{
  "hidden_size": 320,
  "hidden_act": "gelu",
  "router_cosine_scale": 14.0,
  "num_attention_heads": 5,
  "norm_eps": 1e-05,
  "init": "uniform",
  "optimizer": "muon_variant",
  "train_tokens": 709200000,
  "max_steps": 3737
}
Below are experts of layer 2 (counted from 0) of a mixture-of-experts language model. Rows are named router (the router's row for the expert), up (a neuron's input weights, with its number) and show model dimensions 40-79. Each number is 500 + 50 x the weight over its row's rms, rounded and kept within 0 to 999. Numbers have three digits each.
After each expert's rows: a language model's description of what the expert responds to. This comes from a sample of Wikipedia text that the model never trained on.

# expert 15
router:495619546465551507415494525521466568447570492531532465491459387446461508507497522405384505473533554511552624499500501458
up0:560538477462574619462576391605396518512502544515492485569465513475539491442435536388462488464529583458544425426496592496
up1:554430478468448521459513483562587475452489460515541417596525474567473467502518389577529455466452531636484488490452466508
up2:504510497449494481471438563459415493409590492431511537476545463372503571592553520551601598487466522432507536474550429615
up3:572501486463519438489388437469481476530582438461443519483503460530487512506498548573451519558449510488408588436480476574
What it handles: Table pipes and dashes

# expert 5
router:506443538518492517457545465550497449588467557550472499580491471443541547455480484500459485544523501553649481624504537468
up0:543564431435510531461485558500410463461478489510481576478569475514486490556512419459569537347562429504523581409407491438
up1:642435469504532460511479439596540547495538468474426475591581491576420551608501515517512528534463493447479413509524472489
up2:545573541475591503581571494470582552530447462485471462407527586497532542559528541448470517595540552558505412549473474544
up3:406514416620454553500495448528580526493521574453467532552518457483490414498398489602558468586496511637474466502497489433
What it handles: Opening parentheses, year starts

# expert 21
router:445535502433524514476465497567500610571538419533507526511500475485491549498580456451442489524540512508488528515459497496
up0:582439559485535431481510576532502587561511451510512490547506494361567459568484401523476505392527408499560474562515486463
up1:472524461489501428445456442459563536502504463474512514476453499573432618454490422456431476527441415509471454474592523453
up2:535580477523505528509464527425471503430502397531453558532387575497510480511595530507543454469466488478551486558445464513
up3:431474470529555541500337519468416561518513545560518495419600524591405528518479496500407515488473473425508447446547545484
What it handles: Year and number digits

# expert 20
router:486543500371457563512526462459420527458504467493529413538584484612521463495486482492449527473539543379535550471518590554
up0:511448414523504487464593440419497536502482479461481457509532466425496465455464565512540544535542546505511540556463522444
up1:473512418554575452516550485488595476525439529537504563521518492508536441526491547516435547461455546466512484462527470441
up2:519442471502482557586519508478558464405413493493479528421588485529504501490435501524502518479541579474416527424527453552
up3:559471514575470480533527583530442541573545531560541523562470567582505560590547437564608489509421483545519473458515543546
What it handles: Name-internal consonant clusters

# expert 1
router:617566492480578416522470493502497520490511469524542556493467517423497538481523561501538477583474512520414483594608480537
up0:503505436458511527470464632439505542554497532449463495491472523434529598505456486479514439406559478492515477465535505475
up1:576511543524474461506542471479444532566481464535466515486591401451533506490550549495521472504533569417435582499553482631
up2:533456435441506377531439474461430519536472465567443497479484450556483433491437480456482540529529452504398523464522501503
up3:523481507552536581466498565433518494433557575435524484472566487468475454500527491579615478454539524478516509546558558510
What it handles: Linking prepositions of/to

# expert 16
router:457457546465538510508514583442415444476497487502515412530482451492447533476511463477487462530520476464425520534485397481
up0:508481568467487584443476398518486589425497465500525499528442584479510502511474505591532536521532495450527408505524469468
up1:546488469509531418579553578453563456558535627512544481553529504386422452499488499473507466415521412494593523469560381470
up2:473405534478463496512483422437542515520538420536606417593449597463496553521518534460470462490448454583501390423470522505
up3:513449499493446482489470513569575489457544552507467456383515442519491532552546479488530433519530476560546484545532464403
What it handles: Word stems after prefixes

# expert 19
router:496522468346448513490578401563413505550372471549496501417486410479427486455511530533519504476529522484494529481493552563
up0:478483484517423494466512431512574468568547485486489431394442450525506423548507411536585470434513525458526482530427404471
up1:505506434521539445478515418437497492450393396502406460465515523565512358472492576511546555352519444587516571507482519492
up2:468533500517409508427470494507549500524419612400562577482463561494562584446547493503453573448504464455464495546545517503
up3:402465566432514501539525432525509393569508489536409491520454441510519544567592470555531478562563497421554511473478562500
What it handles: Word-ending suffix pieces

# expert 14
router:518642601617504446472435461490509465499596515463447493549454613430556459547517523533478533485402499521490528438460443427
up0:463503527597467519410491440509496528561474459531480488555478534502498484593477548654453525484510541501487412497496445421
up1:406491573469549475382520483454590565486466443513526502466483495501507543561514568404596421451500506525599519466460558491
up2:562510541555523516468558426432467417493475480537458530531498496497475484553612548459488470574519492593462520413470472408
up3:525440490456470507384510529426524517517510505479442499494443485576494533530483505576521494458529529512647446424458455527
What it handles: Verb and adjective suffixes

# expert 3
router:473518569505473511532390564649426465449575551513458505523490558516579616545512486448460503566428460531477581571520403493
up0:468557632468416497513469559565521482541417417470509479490512492533581461461480482497507550565484454483504451474566494512
up1:475535517485573525522513439547463545626512547518494501435522496483435440532487521512513468445581461510545512509480518500
up2:504467561481465490589535439462580446511452573525542472522465553532585543526491470505492527516447507463482537460520580429
up3:533500483477500436526423462487467531492513502482454531602489552514500523481580492500479527600503369490495488471485498531
What it handles: Mid-word consonant pieces

# expert 10
router:486515452629442602542501475403392459513557360508545536573543466505459525559551470505472572526522489471523586591426485493
up0:491542495516525491538523545495434480493488505485498440572565551496495395559408556515480506527547522589499517563434441511
up1:377491377505467462478527551509576407440416451518502511464524463460436539500571486497457491532522515544524471496549471464
up2:515486507495543519403555493502504521477520497472467402534495536485525429510517518511572517530543492480436460543575481542
up3:507551568518478480552515534496549484517577524548517534456527464441498491507576518590510553450563533489566473493404489500
What it handles: Mid-name syllables

# expert 0
router:515512519421486527510502435472572596513460539459436575574479517509543496425499434438495587538463517402588488471547580551
up0:440472461456558534530471537514478520509466419486524418533500584523507513489470529460413441494527527482407415474551429495
up1:575444461456475400527580442439434488508564476498498466499440476603565499491497502561454464518578369463493504375543482472
up2:397542567478491525547452539426553382554457504581481421529483399546544490378511493508512451508465606540507556487513584647
up3:465517412487493418421606524469565433517436503402465508518496526461550529460491336506497521495445461588617470492368503458
What it handles: Word-final suffixes

# expert 13
router:500586470552504514485497514465498589520486569463518514456469551525522557534448679414461554584367575491431520508477495448
up0:490542554475572522448493412583564501457477559525552595431484480435579533460571452492499474456513510518526434400433499555
up1:595583446489522462534541538426420582416632474482508573514475542453401494453533587554566554475569450525479477451516586526
up2:435429491596477480545524583504500547449465503509594464449540563552461448496479552495505467566481584501541362541507481506
up3:583536546538504536445465490534532567613443526614399494500457554496535564461621496455538508464553481491489501434463496519
What it handles: Line breaks, headings

# expert 4
router:511575511481495461485494514499484655456537494476493464562481570569543527586438501427394509537437449570443548499559398454
up0:463463470565451522488561442501523522557529582495534526568513594480501533548538461419527533405486548534544510536390518551
up1:481446469547444555504444525411566463532496532573622449530548499498508489541557453405431570555448493532511465416533496488
up2:476520489590424482459525548546454492487549545519456519540469495424531460525541513510476505476616497537474459462510474521
up3:493479492421451447455489488436560471471531517544546603459523523540516412617461511558440518475529514578487491491458524544
What it handles: Name-initial syllables

# expert 11
router:549466529537501543454575568503522532542430429470502464460455392507456437534560512594528509551544527364472549516467546559
up0:508548428456516556511475476452550497519453618481503418464521552478535395391466507483511424542427419490472499464490521464
up1:579472573484540453525498557459596497449467502416493509496502358456426401550608420594537382591435501520446542589510537465
up2:482489433565538493516599478452471464522510510485515484480531512556474452469511503516518471500545479531403465539451515505
up3:493561405474510611450429434507553526492419539569482483422486537452439495403482420463523483475559491441484475471503482513
What it handles: Name-ending pieces, table cells

# expert 22
router:500470534463494509567507514513394486472488518465468505560441454470462426405563482477452497562499547395385501485534566517
up0:546505414527485447513547454541528404492486511523441525449529479521417518487568572508503467471488369515482410552578473469
up1:546508480531506561512515570479616408456500495505527500525526517507501516512484436580516554490439550463491545449610515438
up2:501453536481467518464456580528605513558585494461486463483520518527409550404538491417540439520528538533500548547485577571
up3:471510602505551471559446521541567416599536427467485491517593605514488491545543505603452531539482419549453433533438464463
What it handles: Line- or bracket-initial tokens

# expert 12
router:545413509472572453474381459486515464495459485541544524420460507486439435472431521423534551424481553494494491589534544438
up0:534519549484364478537542512520454539481480471443498407532504559496512536520482503590544501563531476574577404377489555496
up1:574444490492541482466496491501482602483374475516561499475475435526460480550513520545541489454502555478446485461487589505
up2:539545446508467418485622526519462525576412375548526619524532483475440448428505553490582469533528549525510462503457565479
up3:452534380417493485406524349464529472544491477548571513512533447555496532422444434535602627352536573583478434492584467521
What it handles: Section headings, taxonomy

# expert 18
router:509504475469451560516483497496452493551572453482402549509388452407435605562532450523505518506407484492366495398530426512
up0:461558606469573498428448520467484541444506511465558493495512574425445563453392503537535467467479404433458505570429505532
up1:475424493468567529497506421513535424543536555451576502523453440518520558608506443479548449486543442407573513452470535535
up2:487603423432461516406495401578572565578524503552563389549411471537478552497527413558473518475474497496563450528508583475
up3:475502473598518506495515519505492617486412565482484655544562497452516599490618481455476493515555487525540378510562600433
What it handles: Place-name first words

# expert 9
router:561471483398550469495538483556490543455495492413493523553563423543543532353439540499570508501563580462550496508554550547
up0:481493447534503516559564522501518491486516521545520445470503524547462426468565526548490520496496497498466466392536515510
up1:564561541431496460446616548499516519511461504535574426541488470486537530477581464448476585445471541476536459456444483461
up2:488489403401504490515474585500493377484521532519514580430546492552581520445464471535549493499497527447487496462424518504
up3:475528510383507463511482408410557549376473455533475472517530615543537531503531385463512470461524541507489475548554496486
What it handles: Infobox field colons

# expert 2
router:540437439689477462433575385589517523483454515515492517492503428531488502454477509659587535459460449566527477494538476550
up0:485516520488508411593573570582531497482525544468539522575523485517462515467469459560514553502496539523468502530416612440
up1:504579610531457489511501472479519478497455577455539482457595487500519556543540472505509464458556545460483460432485529547
up2:505494497537474491575561495452501491538553466508491483458492581441427390541570410523467512472507491468538515443464536515
up3:478460383501413449475449563514496538531498496547584539545495485506421456496436558495478408479528538415526421579539538465
What it handles: Biography predicate words

# expert 6
router:476539442494552468610479527503499607522582522508466527473483412482499414541463577385422539447482491505586462534462453560
up0:448510495489580501464564535442462520534432567543598540556505557450526443596548514468563457471553473472584496416502439498
up1:480529436585509479495498564478522533430486491475475508469397462480514483520557544467552504503556523494432539448582417506
up2:467587592473471531457492534474644538549404499433628435532488407470549543551500394631548468520535516455525513463575569478
up3:516488430491590484532399495361441529548456505472441519439404496447542439522555480473463526569423541444441441493487616515
What it handles: Single letters, sentence starters

# expert 7
router:462425435478513427439428470519474404508525584379453559575497500518443460526475482553592512552473569550568524514494512597
up0:530603531530495508504491475458519459542481561395552468454439508587456525508502448491367584440510453562495528552515480504
up1:395568480466661513502549419436454475388492522568461480398411503498464489417427476516459598526472481549505521489457489544
up2:510533496520422529480580448460486453564479508535503546456491516512518475526452541632463572556618456524469518474501615574
up3:531451508434506360504437539477565552443539494502515516525488435549425481477510513405480450456552449504589535448392472517
What it handles: Sports career terms

# expert 23
router:553533535582481482560422535531475595557497516581536554476458611448543531507419530427541461545492553557556543426418533477
up0:420571516405464520472448556528581458566492440493481457577557545540508478479417457524403513487482382485431560585500550503
up1:414470519618593606500467450513485525545465522444415470507494503475542471577463576503433500575504481426503465457555506560
up2:439470492519474483510568418541469464517475430507398522466484542392546412552523548398460497464477548521470487456496470528
up3:517541541494488477458471474524583509591507519443500457455535461464487502520440519522528542424476393490580627467485446530
What it handles: Vowel pieces in names

# expert 17
router:403481523410580485564518596436494511496420561553439447435427509423534502475541523425492431489550455486296462479513465504
up0:539527527517495516540468462463437513522451450527456440433461568542503532530481536494539480497566502551489446540447553562
up1:469565480466554495505496588609459449515501545444547478515445497458527468484590441414437494500524502547495439501429528467
up2:509581455561508495539539542447524535457496613438511498510532462524550499502471446507484516535558506482485454404533525489
up3:426518556431421517476618551493529473538541489461453419439542425477464507488484470452476481440429487453499469463492457600
What it handles: Verbs and action nouns

# expert 8
router:456501493415560494476599471509514415573477550461491500480464485486478474507461634474442446564481487385548497512506550521
up0:442488481472472388520472434531508489522417527529543520474509497511483483507529506554496528483451597479507474460538501421
up1:563498537466540465573521489541478537539460490500510499478387500486512450408526470537467535592610450514508481462442528503
up2:436462522596466410500506465487535427550529492493516503536547416458419452480417495481519455601567460489558462426475493510
up3:619587514561546486529470530456500403480454515437530512576436542473475496605458498485477556543473490552593482411487495454
What it handles: Punctuation and separators